config.yaml
num_hidden_layers: 8
hidden_size: 448
n_experts: 48
experts_per_token: 6
d_shared_expert: 0
moe_layers: [0, 1, 2, 3, 4, 5, 6, 7]
router_score: "sigmoid"
normalize_top_k: true
tie_word_embeddings: false
optimizer: "adamw"
beta1: 0.9
beta2: 0.95
max_seq_len: 1024
Below are experts of layer 5 (counted from 0) of a mixture-of-experts language model. Rows are named router (the router's row for the expert) and show model dimensions 256-319. Each number is 128 + 32 x the weight over its row's rms, rounded and kept within 0 to 255. Numbers have three digits each.
After each expert's rows: a language model's description of what the expert responds to. This comes from a sample of Wikipedia text that the model never trained on.

# expert 19
router:097092136151067127073102117162115159049118080152156044098159117083126091136095143084092116140111117114087068116101185125149114112086051127109129126119143153136092080133129110123094115157183132
Description: Place and country names and the words joining them, like New York, England, People's Republic of China, in Cameroon.

# expert 6
router:137097128159097130081104092162147142073096154131185132092124097091167108131120063110059154152101178099148122188172114104055161106146104161097071065150147172104081148144152094110100167184176157
Description: Digits, spaces and dashes in league tables and win–loss records, plus match verbs like won, scored, defeated, touchdown.

# expert 0
router:132095173168067157088077137131061140108120162157133127111124107090134088182071122190078149199150125071157099191145115111107208099147079152116084130164116168121101093102166138141113126149135202
Description: Year and day-number pieces in dates and tables, such as 19, 20, 21, plus sentence openers like In, After, During, However.

# expert 36
router:162108149132135144116145106116090112095095133090125070103188077082140111140096110126121098198120173101170073153132148067135141094112085129038131119177114107101069080102138079135156162093130133
Description: Short word pieces inside names and foreign or unusual words, such as Kar, Kal, Chihuahuan, Wham, and pronouns like we, You.

# expert 8
router:130114113109055174102078090114045164113112073161130105117122117083144143176118083126093147129111099122152127169125147082083137166086138186124088124137111114097149074105088061120107155114121126
Description: Tokens in biographical and date contexts, such as born, married, birth-year digits and decimal points in coordinates like 34.155673°N.

# expert 41
router:164081128172087153094110151133130054126092143080150065080163076113089167222110156163108128111130178091216144163143141095086142085120071198068136126148182179074113072140158100132140142154159151
Description: Blank spaces, opening parentheses and quotes, paragraph breaks and == heading markers before years or titles, such as (1988), ===History.

# expert 25
router:207123132108100156130135121141103135116099133079156081104095128147161050200087089158102102164148147060146124134129104065075176076144083176070144070198122130144116130133121111167176146170134154
Description: Sentence-final periods before blank lines, table separator rows, heading closers, and verbs like died in plot or biography prose.

# expert 46
router:148108183150116129114118111147133152074087128122178086168131152111172120244098075089046140184158161115112114161159105099091182059135051197106101142173128116106106102133140051191135140155113135
Description: Prepositions and linking verbs in narrative sentences, mostly in, of, for, on, during, until, became, before a noun phrase.

# expert 9
router:123088118172128126055154120135139130072074104167131154119152072043132125153121144136085110136106136115124123139156163146082144095143097152152087124163106170101112044142135119172112115142171154
Description: Digits completing years and scores in stats and population data, such as 20-06, 20-14, 11-4, and count nouns like games, season, Cup.

# expert 10
router:129083159104103153106093095152124153139092105163173120130165103077151115129117077090107150163105128076166123160153116093084115134134076172103116161156156166108122114135100124164093157136126186
Description: Occupation nouns and list dashes in biographies and player infoboxes, such as politician, footballer, singer, born, and bullets before Height or Position.

# expert 35
router:127101135160082137150117114113129169096117066080165145115178122121126115206134095119124129154110172168154136151119141136142148096148112161149051095161133146108136107160106146212170142122172099
Description: Past-tense verbs and participles such as based, announced, elected, written, signed, plus section heading endings and decimal points in coordinates.

# expert 33
router:180125170120070142118096098101093117132120122143176127108134153102171132203165095092085104203107117070131137185193123093153201069100096148106140172189164159098076119107137131149118172163103164
Description: Prepositions and linking words in narrative sentences, such as into, between, to, from, after, until, before a following noun phrase.

# expert 34
router:164115163160141155096105128137163126103101208122128140059109123112119151182090075079077095191141157086191114128120153150119152112092087164079118092161139167104102111107163093125128130153082126
Description: Space tokens and year starts before figures in tables and lists, such as 20 or 19 in years, £, $, #, and certification counts.

# expert 16
router:148130221119132096058134057126105156077112108059140095058175089082169161157139071108126110144106171086149104131116125100167180090104108123183115134161091147085124044128069103162146118161139129
Description: Noun suffixes and plural endings like -ation, -ings, -ers, -es, plus common nouns such as people, members, information and section-heading nouns.

# expert 11
router:148121162132084152120158085153102115104112110121139054069111126087154082117114119093062107116116152086130059102149159094145119116134101106142096134103119177068079120121083079133148155137140152
Description: Word pieces inside non-English personal and place names, often after a capital, like Mal, Kar, Kamil, Groningen, Utley.

# expert 24
router:159091164103102132085084041148083160066052116121110119044189107093221084158122117123132146137122188094143127140139153119130121098124088147060134146168122132088094124116127039145168171166151137
Description: Quantifiers, participles and descriptive words in building or object descriptions, such as five bays, laid, located, built, square, each, no.

# expert 18
router:171095150159162084115123132124135183056101113111107127054097120113188091139127112151127156168084168111113120136118149109106182144117101105094013150148128165104161130067047101171127126202161094
Description: Taxonomy, disease and chemistry words and word pieces, such as species, genus, idae, syndrome, Phylum, plus sentence ends in such articles.

# expert 40
router:169130168148067134082138112138134143102103032121138068041145086094151139151094096113097123169120140055100083135102158142107132106133054165144139123138096084103117089125086067182104153152222179
Description: Place names and final tokens of proper names or labels in tables, such as Angeles, Ireland, Quebec, Billboard in chart tables, plus digits.

# expert 23
router:153140168131026125162116089165113111100140121156136087123165106113186126177139066140094111163139154066134127152115157132113122059175117153146131157115141105126117143156135084163153164147172150
Description: Verbs such as was, is, has, were, had and also after a sentence subject, plus opening quote marks before titles.

# expert 12
router:124129198146099155132131129132112107058139109146128089014191170159148121162125141137099152183121182114151083152167152101115162105113082156125107150193164130118095159134106091138144107168162123
Description: Determiners and adjectives before a noun, such as this, their, these, new, original, local, plus possessive 's and adjective suffix endings.

# expert 43
router:180082198124113137075107129152121124086119127124130109009117131084146125128150123123102143174135175092143151143154183089118195150105053159081098098094119099103089040136102087172135132090143139
Description: Common nouns after the or his, like law, system, officer, president, and middle pieces of longer words like presbytery.

# expert 44
router:147110116150088118063127149180090159113124100144150074096143093073092093155121114127123114193133189123126090172139185115155179096153048152087095115188141107106100106160173028112172147135124159
Description: Words inside quoted song, book and film titles, such as You, Love, Life, We, What, plus exclamation and question marks.

# expert 7
router:105128142189156149120090164144171155094067091132147103073182123120178100155130134115106151185102151102164100168161127133110141100151085120099110143143183213081139094147136134128078134128136160
Description: Single capital letters or first capitals opening names and codes, mostly in tables and lists, like BHR, EUN, RMNZ, Yves.

# expert 47
router:175094153141095091152080131128111120099085138126171126196119039080155090199171073147075077180106157090167135171159158066131174101136106136110152135199157129090136095124115095184118127134155154
Description: Commas, periods and clause starters such as which, who, when, while, but, by in narrative prose.

# expert 42
router:150119155185093153101094120164097149070128125150178090151164108113164124198134140135084089142123189087151097176180120079101182131117110127048102137145135160125133076154074092133147089129142157
Description: Full stops, paragraph breaks and sentence-opening words in prose, such as ".", However, They, The, He, which.

# expert 32
router:078126135157074111138092133160151174128121152069107074089126117118158117135106126113074127145106154066157107154111107052118151096142086187119099069184183148151117114109089080140155138122199166
Description: Digits, spaces before numbers and list dashes in statistical tables, census figures and specification lists, such as 1,920, 11.8, 60.95%.

# expert 26
router:110123127139117158117157133116111142131129048144188102057090141112130113197130132133111113168152168063149056162163107078126131134165080150113114135104099173036103129125106081096129197136173121
Description: Given names and surname pieces of people in credits, rosters and sports tables, such as John, David, Smith, and fragments like Gregg.